{
  "d_model": 256,
  "d_shared_expert": 0,
  "moe_layers": [0, 1, 2, 3, 4, 5, 6, 7, 8, 9, 10, 11, 12, 13],
  "init_std_router": 0.0297,
  "attn_scale": 0.125,
  "tie_embeddings": false,
  "init_std_o": 0.0,
  "beta1": 0.95,
  "lr_head": 0.00794,
  "grad_clip": 1.0,
  "batch_tokens": 65536,
  "seq_len": 512
}
Below are experts of layer 8 (counted from 0) of a mixture-of-experts language model. Rows are named router (the router's row for the expert), gate (a neuron's input weights, with its number), up (a neuron's input weights, with its number) and show model dimensions 0-255. Each number is 500 + 40 x the weight over its row's rms, rounded and kept within 0 to 999. Numbers have three digits each.
After each expert's rows: a language model's description of what the expert responds to. This comes from a sample of Wikipedia text that the model never trained on.

# expert 2
router:493512470520524512504460509516562539506532518522563486549496454491499476505533501471481484490506553538471476506541490487478506564477434583509450453522535559543395462512510454441525476554580537484534509450441517524518496534477496455416559481512571489504582469558458516502548438548442436513545490547542494469556542478468461508495537457490484471499451530417537567453472477524527560554547574562476518480525454558475545491467518514437420472531450488525463479493481555541492450558493534497526469512365473506448551453484524532505486452484457554520448526520551534568513497517496464471482438492389481548500576541503448441512498456510516526482446478395508476554540420405482528427485463477458494457558504483569528493484468453481462510476482429486511463513500455510489486488530507
gate0:520485461493458463509481565545495557485508448586518494568566466480413444547448550510586494472499540514436488543551542464489568494497492487547414568482433484536555512448515500422513509477423517534526557538462504497515480511514455449454474513546552488443532526532471472571543528491471451476488498530501469599421563545463478604501522499467551509522440460482506518491485474545523474511520496480498476536550525524564476484497510500505455458480535488473398430452451502475417479491524495462474548521544430452519417453489454521502424523540400544435506459411446429536518477483509437487494479470499458584518470580460533487476503500507560437513493489484531498497557525529525502492447530466479491501502489549503500462467498441556448546492543537519521463460501504453484523559467445
up0:505556469518466521461498525461504461494498554412509482441497506489592479436463435519454507487522472507562449473489470504521458524505489579458523485546524514504485491557521543543411449456489408518492528446514491476443476429528493536541510525478410545534546438470565501418438500506517563545492536541473496411466490461477525451503447483548568480523499514512534529454517585532490556460462464547521511515447455538529480550455455572496522497462509501508500464534502498493501546491451505518504485479485462499468554555523397512510522482467542473543460465603578503471531501455448565495459534557458521442473485459547474466533575403467454532503487497574438519478446474548487506512580437534582463478467498452467519506471481589540563459489468492484468479515558503458479423489525473
What it handles: Clause boundary punctuation. Commas, opening brackets, colons and clause-introducing words like which, when, where, especially in census and election text.

# expert 11
router:538489460536587509459483430500522547478496532475515492503492556556487470543504518466498445493519481453458495550459488561501529515490532497492566428447553506530445548588530416448470525526559404447428473477478461533512507540521508437569530454488505467450458491537558481540548434522509493503450519491460452438556487483497483476539457489457485568454564551504478458496526536563521522530461544545533535490469458430533504470481449521509470509457442579567535505518481595524464514528462445448512452535438576501449426475526521480483551486449551535500492530496543547421493481564451457419545574553570496525499548518502454425531529470570537469538454497478476493566391520510460516496516506498505522488468509477516472447520442471533499437510469502472495538482459511458553449559469478
gate0:489486518520506424464500507440526469440533535453491411530471525535485478422397586520467453494464459500517495502476493496497579446439484412518511538519488513470511499473514522552503458478433560525429552472461512525544427470480479464489460456507414595499502527456481463509542504547505565563466495489482548575522520532518503556482497545529456477528449476497488521533523520575506473534485449483487511558540558506483522495512496547512506556551524489570484477398439502511420479510529484460515500541479505514548435499468453563464538471520439534515396498605524478503513478538574472528493489504577450510485463464462505501443505552512560523570531509524447558558464503538567577466501495453483442485551553507511591496496466505487574564504466445548495520462472463449457525540521459
up0:520454536487513494432464588474478490537496547519542459501447486491550467525530547488417410497425469542497448525388490506488523532453496473482526402476491482498512508536463462540488553460499514442494444492518521480524466484557554490525463386499526505489500491437434504431543472484491504540535652524448520507546556472459455511493561435485521524544506453465435446585549550531531527473473493518505540574495454435510432485530493519586526548550520454518562545458494473493526484580502553486504464467446442479468455490563471504503494484498557536488454473462554530547502517541555520547449471436538469492525565524564540504558497475539464433423465537485476569528503543546530590491501531504505532507523498531492539481538448474537571496524550534503514493490492504473478498462516465
What it handles: Spaces, digits, media words. Standalone spaces and digits in tables and dates, CJK byte pieces, and media words such as single, edition, video, interview.

# expert 9
router:559483497508556526516468424501522527543506488440514538548473516556482471572538503488440457512565474503460494506460483575471469566485517520540543442426566499488404499568478462492437474523521510502503480449493511530507508568490510462591585461494513471452499509525526491527514447541470473492492512534460512456487504527527508467496468511475458560448565560534497469458572483511547544513472533545524526445466424388532481433469489501478477508547433583513552526563462564501491501565427453440539420510464512466430497516544519483412549478440570490503535485528544541470513585492506440421547552472511572507473546549439493462516521545511481562495508486529501464538432482467439472519516517574525477497528495490506511449545486443510457416493456478528501504495420513548581496491479527
gate0:469535476453405486444511524486537474504527527486482513442525606402490453432529500494532441490489501519503513491511474507552567481448508480501496516543452512417552426521497491489529511492504435484501543470468447537468462494494476453453365558547531502508492507487487485524480556452521558439509544497553454565505523473459503589522482576538503453585481531442533583421485493546459479498533549451476495512500584588513507495527455480496539534522530464492467506473421465491481530489535551479466521542510520527566478406468546564554472453581484544488451559442459495472558423586473500540556493536511537523543504503546523567428492444478507486453491536504479546528507516487495492507495486423525504486532579430451488547484495519493513545486468462501565499590494489506453523513524488
up0:485431469472381458441519517463523502509534463489466557512502544484494526500482487507472514483527493511537571462556484533539432512439475511460541567551538493496515440504490516460478529378497501510488514541477514488512501525448541538553482499538429495512476529518449478431527531474504496483500508399518493529500490517480534556499554590523541526434540501480545539484513505485472598474548490550483544461503574503484399463467498516413526500536514540543522523407459442478452473515455526483495519579399489475511507469531601483540408512496473485541474551451579501567491499491511451504531430591523545540476559547472492524507546512477515472584465516515504494500412489499479511554532559521610501472434442505531507483517454501452508465471459547511557531515473526514523505498415464
What it handles: Final year digits. Last digits of years and numbers, especially taxonomic authority years like Smith, 1986, plus surnames in lists such as Miller.

# expert 10
router:529425549466471512448477439513521477477473528472484524501503529481522493522483498485521536457564525511536441455482560469578479474535466500518513578474501460429497493494434466534490512482552514469392488503484530452550587442548518518529492497537481499497440464488470548442514523521572534497434443507439465506483477509501501499446473525511536480427584576521473482515501505487554418558549435480540449545523514431508521504507516464457490514499442495434496459510478412482490468477584551504522516534496456500501479457468409467484440508592546485564514463498456500530517485553540507540487515504482458520500523557492522508461535538614515493579418524493545518518503566493466520527485393534529493514468441542493561628502495561598444497525511553452524482511533487461555537520563527
gate0:449513495511529418446482453455489488516541506510442529483495496525396465491519525503494479459510516515488540573459449483591537436562505563455482488500513422458465450525485451557470508521482499537517417560486517491543468465441485564517423443493489561526527517478497571521500481527495502480495467505545490488439517540482490449414596551561497482480456563506510595449458489461506477467566473375482506578495492477493560561462413575456515473451537485439543484446472525450464536444502531551501509526495480482553554435531553498502499480505392479565527470462481496536511467497515492527550574490525495471433433520450435481477449511510453448527484455501458450470515503470537502461451519487505554460501448543544476495533503518555480513496522529531524453526515534476587482447570516
up0:461532466449487539513495499486547506490548509499490512550444505551543538536425466506598522472531528457508511519523444478490436532522577483498419593488460465527488533448502415518480455564482562497483460521562491515525487473500565542540507447459566453548475548542521549558552496546461487445505497548450593517512484536487573437505494503505493519527475493458505472516533469495534499435488514386502524571529500537429525488457497529608533478524485528565483457477477494457409536513488456546537472510509511532518560563564486470561510475527472510489494520530517511388436495480508543510485553446460490487505549579490526465462532540526386514541552439477465445504527491435507544511526506473494500463515524453434459439550579515493540506520546500520457572442431546528537514482533519
What it handles: Mid-word consonant pieces. Word pieces after an initial consonant cluster, such as Break-f-ast, stead-f-ast, Rost-ov, and compound parts like weight, hold, board.

# expert 0
router:499472463447501499465587479554462517496503565474536471512498462512487517505494461543532520523484462475426494447481500554505530567514448517502562512522494553527530617477467517517504538462510491513549463500477538418491455525500510535497432493513475469558532471447523484524459521548521480465540587476464449473443473464387561538526500483539524541516490534562520500488536550504498400454484412533513483488566558486467461533524461436519480529460480523485510553572505386510505471494589465577533471488525471451511485524588541520501500488516433460492523471502531525472471485487533470582492553475473494533507477525480493566552410497490548458552511498473509476454525480490525492599513597484492600472525472481498440472501583559430510498472444496522412510525513413566520519536466469
gate0:532504525489496478477468477562470360506494452546479541541545466500461537512558461553542482465466479497508514518509442485496405503453524535498502490419557489508549505466502542459569497488487560508560495547497480451495437507445469528486408433465479465479536479476474557445398483485465521537478436493538437524528616419518467514447552508490529515533508519493484519488515547507461554457405554596509507582471486507534467465475495416478503579454554447497602514448553453431551514577462493462490493435532528537527496457483524434540534546500479531473524474464462501482542491491458516465561479544500503590473454482564516518516545495513458533500468569545476496527509529495462450515483504501526437563556580471485447508532513537505513525464511504467523488526446463474471468508529452
up0:436516469565509536527558537488482551459525486532518479507475555565464508517485504531523514486509518504542458499459527509527395490528586519537488517551514500513480489479494513529580568477540465489440490433477498489477591517509476457440532488484460401506524496574532441515550537519560553573521522569499551456511505554530549524455589483469447502520482468544564438509513489493481458469529536478556477495519493516523521582489571559487497497460495583459509509500598492433467481491582497486491465445452471436551491504539487503491468505515556525454472505516524502466493492425537511486562536502414502560479506510562489519469461474552573502572472468505440540466500621434427505427498473532504523490558490558494482498520456487505457524432553435540509552565465507512545427426468481
What it handles: Inner name pieces. Middle and end fragments of proper names, especially foreign personal and place names, such as Mal-col-m, Ar-um-ugam, Bur-k-ina, Tur-key.

# expert 8
router:527496493519490542448577437500519472536564466483471505542485495521494462558467512500503485546505473448507501494514433450516504470480553448502534454457462511446510473513498455449445499514552489436483535574561529568473499489561521541487524523419501593415492476497514481445440497469520568543485521534558534455445500584546447414499515497461445534466464475556541481528466485487499389465394500459464478438458502527460523516534500520478523477505491489528526504501483529539555499469493498469503524490506495473474542576524541503470487487505448515480524500542496435484484480554420513437458452550529532506473546426557574463475532465493518547528469573526504521505525632545541478424453521513452539540473534438481466440456503499544490476533472490474452538405449481551542560406437551
gate0:449508585503533461528544559457520514492431499475496511495496455478488563496530467457467463565459531466458448499556476514532553490529527536491497483453441435471547491521469494487520482456495481555451458437440462589435531420528469554521486549544520561484492437424530514501575546492479547487574541528423476540530455500478505525605465496477473497506495459509463543466537524474536481591489465396511559459532566510474510578519506492503595494429524476550525454546482544466511500419490550472462493583499518513460437505474486479447445453485493505481530514515511427507489480476470481545483538490470544423548573480423486532505490451501506486391516452433586447466455523462548503517559489450470564506506470530493487462528563508565483501493494528562444558515468489516506521492483502
up0:532529523476417486525422441637508488498466516443473481482480476410482418479523544511528502471424542523505513505520491589458584584487476500439509561516526512525462499485471561565475467480527466497546477523436511478461440487458499462493487426525514473532551478526484471532530467482495458507576553433548553471461471463577444499470541504517482504515551527467411566502467485502514487499506578515527484489528440473489486493523501511459453469515561471477492505460520473521468509494477492510464511456461553521540501583503510524571527516497542426483472529483545518489504506546457513459550490520567478462532490555443493527490474497437494529513477565583401519455469392469592519462500445551485442519548542404455497490398463507504420522526524492529505493533546447531464516542503526
What it handles: Academic and institution context. Articles, prepositions and institution words in biographies of education and careers, such as at, of, Academy, Sciences, Royal.

# expert 4
router:517453542566539476485460498493512441489518484602509451575527508517529588526548514520582516555510522543516520493450440444483487458462537461520440489507476511543543479440521550443501457488484461538533450529545574475500537435453497546479546495496495522511449509529433511450566510518429538441509455538552495438554507517550498521511469512528581518565468520441498506548532508446499425573507466494453475494485509526499479448459472526506527502481456536500512455386558588433470455514485563564489525585526422477569539480494537508525487532469475473457461541493508562464544495454508601488529504498512557519533481494476497505509505461577477482464518455463503531545435521560445506600495442446500495486520505505533516486557523428451542529440504524494458486440567553437527567488483469
gate0:459527527556503489479532512489536479477461465559430480509487487487480522494484486485528486491520506526469539511484455476499509459510446466450464471550473537496515493450489492438507527550562442519490419453575523551460589482488456563432483510503395554525452548549419534400483534582565472530448483507492544573447513490563452439500494454546512499533500515520520495489562509480464428515442478456505518477516531552505552544473522495478475507537494550500492420483494575565469510478463521477471609515607475552508453540491543568564480543496595439458509552515476464477555467505504529446486541475528469481511477411517471493476371465516501494493436566512501525529439462529456478435485526436487523497475462589500467483504552550534553539519495529502533521520515485528456569538495460
up0:528481527549511504576598565438541521470460510446526466556494567523542489444441521511524423466538438428480488551451464563519482479528453496438465471473493439413474499468520473507578565519549551478442449483509490498518561515435530492439499495537429533451519525505424516498521532595486493462445433501473483569486480574516550535498457489407520547485527532520552434493447507493519518443460481476438524441525470479513525447486453534527522486579516550493470474448573480527508514493530516499469534452528471533470469517467535508485487517543468483491445490518534468502571491507551468477509444492552444508469459412580462508450460466534584518446440534537543485516489485490501502543403495442516499508562492558523522526517516511484530535476428515490593478523481539448503454544434458
What it handles: Function words, connectives. Prepositions, sentence-opening adverbs and connectives such as In, During, However, such, Non-et-heless, and the first year digit.

# expert 7
router:517538499474502520535526590429475532529490543422478494438593550425536567443463486589438478395501462483485536453527462514485541512525443583510497483536506501551559499524492520474477501475467503468543594541458453525524512573495559521542506479476525458475511615501508515523459495422442538487463493445440520537545530493513509511508522508425535506528521481534491487548542516494539527444548492464449540509462516538500446465504499480565558508523590438518549437491447471534551489479518495417480573497512546540521474463426540480510507521429522469501507598454467456537462483441504500519569481534542440477485433473466547518517492473499518513513588506523506522522527472507538503520545554471559492443527488490521514488470537506442494491513591565482597507490490478467401534499551481
gate0:498438429511446462472469502495545556490518483512447476490480491476533478533460574537458523499392491478451499485527507492491473527525519531511546502580497504485495528486459492500549578534497515481442547539467481523554515434546514472464404449463570465490495448470496488527428521470457498431481533537509395449461444434527398517496520535534548470481516510510543494450586461456471507464554484501486519522506507568511467475624548454464556488487560528547466422526546485402469506511487427506471482611584484560463481530519470521521511504477532502491471411499488507531503476473449480474459411494477450484487440500524500455535445498499540542467516513456609468438535501428448555539528523526488470512482548538553579518485499516498483502532547445458472506510504473562500448520527499
up0:433522509517481523519509532553495508454503557534489497524527547603508482522442544514459557506526500461398405501507557465500450513512474488520502500571508443444517532526535524481516515548484529484516544571542562569484482496507520547444469542495545566423497460532513486551606437513461520458477497527476536527568484445493492505527447460469467568466520445506510493479484476495477490516532559494474479517488475462471525515492539449538511442553569615591543448453418501475517474529506473524479533536492605495503498568397509497507538455510451473497447536593558469523490487502471526509501480491473525446498441465458460500540520418491448466501512553482472431478425494499557499450472494552503501434598556505459422487480566475512539508568500505517504544445434481490453548492522491
What it handles: Word-ending suffixes. Suffix and mid-word pieces of ordinary English words, such as -ed, -ing, -ation, and pieces like l-agg-ing, dep-ends.

# expert 5
router:531498594561444545398499456553506403555500515482436489526482514554403504481478517457453468497518489488504482447452583509505473545512555433537519457441494537407530545537468511494538454529411515523558524450460444549492459515462495477489442500563568436539492414481552502521551464429512401498453462493540529505484505469482522494487500529533484547490517546489565485476401497447498555544452505455572436545499422507465446493527507515458488562537490516468445501576453545533539474435500494467549457494478486564457451531549500462482526479490565465572483431504476516535422489556517474485485515504504494495517497519543454552506592535505539509495496518575540453548506525487501456513529513527486538504437517523507496475468421517470487439528509493544456500425534519508521467450506519
gate0:530509586555416529451591524521485426447517537509453559498439560508440477538504487487536547449434540548467489450496528459539535488505520532536460464480492466556526465481529474494585471528554569510433430497504490515489437438468524514443470501468446542457523477482524504496461471503468529525480510486469505606435495481459502514498481516527535476479517519450438510505478483500544536471614492444569550512394498547527480520534479475486530442519547497474531512471547501535543532467525515420421517516490450491541533473455533458477536485433523510532479443600485403462519467500450500502420488509522533482435528488500502525450504448430522485466487500529566557486516538542564500507494468466473584409564480519512463519535492517483550568482457525515488550486544585490414542478525514
up0:544469458440485493425495477486473473528508433493462417506481464505518527525492515517474505487470509551483566494550504528476555553521474517537569498488500503485523516575503540510439523455464552509449476551601456542531404519512459468500468488494520534493466460490490477516480502488470498525446569527547525507449557536485473501521474452557494490494512481431479498425519443522502447543505392455534530445475452445542540545486461574490403469527479480518531458498508501538467470562536495486497480454466499502449488469513498430443501582482526572473491438502547439555535492528444460486451479490590499499402530471445507420443462473405403550492472536506485498556461513548524507487490584464432555489478483501464498534445509492432533542458515539439466436509519534474482582519576571
What it handles: Table entries, name modifiers. Words inside names and sports or awards tables, such as of in Republic of, new, Soviet, Nominated, Outstanding, medalist.

# expert 3
router:586477489520464494512467478496501487497516522511481537477511551538503434479490556496533483560448490434469448417493446519457455544556552515505522497460486492415442495453472503482462477425409553425487469543500459564539441543484543486493553507489531438456548449445507556587513474513488508559440508560517477558484471553475513468475501454527519560470522513459492471487500527431489579471450483449457585487450487471516499514473569544501577500531524487501469578464484518485492525576487440526503498509486477579467512475557469450509496483478525529489469458446465488515473487503402560538500470519457563512487461518474466546528496527526479465475542461541540428505481559556505507534527602521463527499464506524513485440459523439548474485424490501485423547512534522605486440549630507
gate0:519499461442422436598488547489516484532507496546458533440484459491463441473567516512425530531493492469488616418554474550492515488440509519501473403484460515480508490494518525534527513573461548516480547505499469529547483573499524546515446526497544520461525479555523555426496570509482581491463528526512473519411529544484533506521482511522438501528533512549506518409475447460490540557411502491458458513501536529462493601436504465562509514523558488542491495428488547491478505507459517534494489511551537493523491512402497502541520481521494455493455525480546440459532458401440568475483429529469471480496513532508530500499631521445464494479547514513477464461503540584578517504460459466519512549507557505450524521435501434515480550470541498505517562513484498484463495575532443
up0:573468469402458468440530539470559552494469430520467499464477495545471493446598504534463553496505529463532511545485503530523539444537435466490469489450482490439545499504491502434419456498479519486467541491437521527479477478513513512458549473511517490526510522537514493530555508451510450500505545429590509503454536504515469514539562575565531459457509491509491522489450511422418540472517597472414490474569496526518474525552464451495502533526492519441480471546458525495544514466507437529509479496514479458499488556585529477537496479521504468560450515482461463549403490519519483416491498609496500474481563470613578519537446547494564551454506465483495462455448454464510531472497563464479560471545465465544504439460441444474512529460555500539495495490508437563557566506498535
What it handles: Place and team names. Name pieces and words in sports tables and geography, such as Carolina, Nations, Shanx-i, Beş-ik-taş, Zambo-anga, plus table pipes.

# expert 6
router:525525485491449523554457532518520515472469520477553505499429467384523421505503523491486462594516478508468445536490495473543495453490509469500464584504511449564549449535540520506509470489506502481478448429466518481469539495545522488507469575507461503498496517494529477509435474472484464482546527479471516463542609543531470487498493545510435456481506421542558503470554523513446639542574546534555519502499476493529525494523484433462480445494519552556473533468514524511478534523462566510485478464464505505539556497465490507528471389540553509474550484485528453571480498526456480563533478496429520535576507461474503500467470487493441558477476543448493528430464430485482463526442455596497426490461564486526555498498498556573461563529509467562557482557468492548510420515437591
gate0:490495500577489519482573518509490477488533441442436528554504449471454441479503526474567548556483575508494466558539445490501549450492502466459482430569435500570472495480511550488475527482580435631487507507431517542516514469469531500514466469513476442437511546506440456443491468475517543499468474419479469493529475486529483581463508528499492489474496425539471498544447520435542539512485455504459465515478483554476512525524501473610514520460555465502487470485451439517453563555540456495517431534488471523548520493474503543463507466543442528485478510459482513467498469510469523504502459552525505641522479509484571573538557493497527455547502481508431562469494518523487476535487472441428464473449584504506477568460604453534517517525415523568520486513478536507430516467456467
up0:514566524518471510479496585458564543511430518535542438467516487540531502476472512480550500569501551526547473493463484479504485451483623452463509487517516511505445484481486457471532478542473480460407431503535581528516479537538445419554511543556468498402600455486421531509557456459569460485543475568510474522463453457555494575459530497464506546483451517486545463567516445483425523534474564598547451454538517501495463522539486438480496486520489490457472555504493504476517472493541418514472444498456475501441492497468467516564454586424429545480524517544487491487511495525510511469493547498455494552552519499507483513410508522495537569463462458548410512510514462547487501497505466506501526491522578479474498431518527467514462558466516454481455504518526419538432463558499504
What it handles: Demographic and geographic prose. Articles and nouns in census, population and geography text, such as the, population, town, village, sq, plus African after Black or.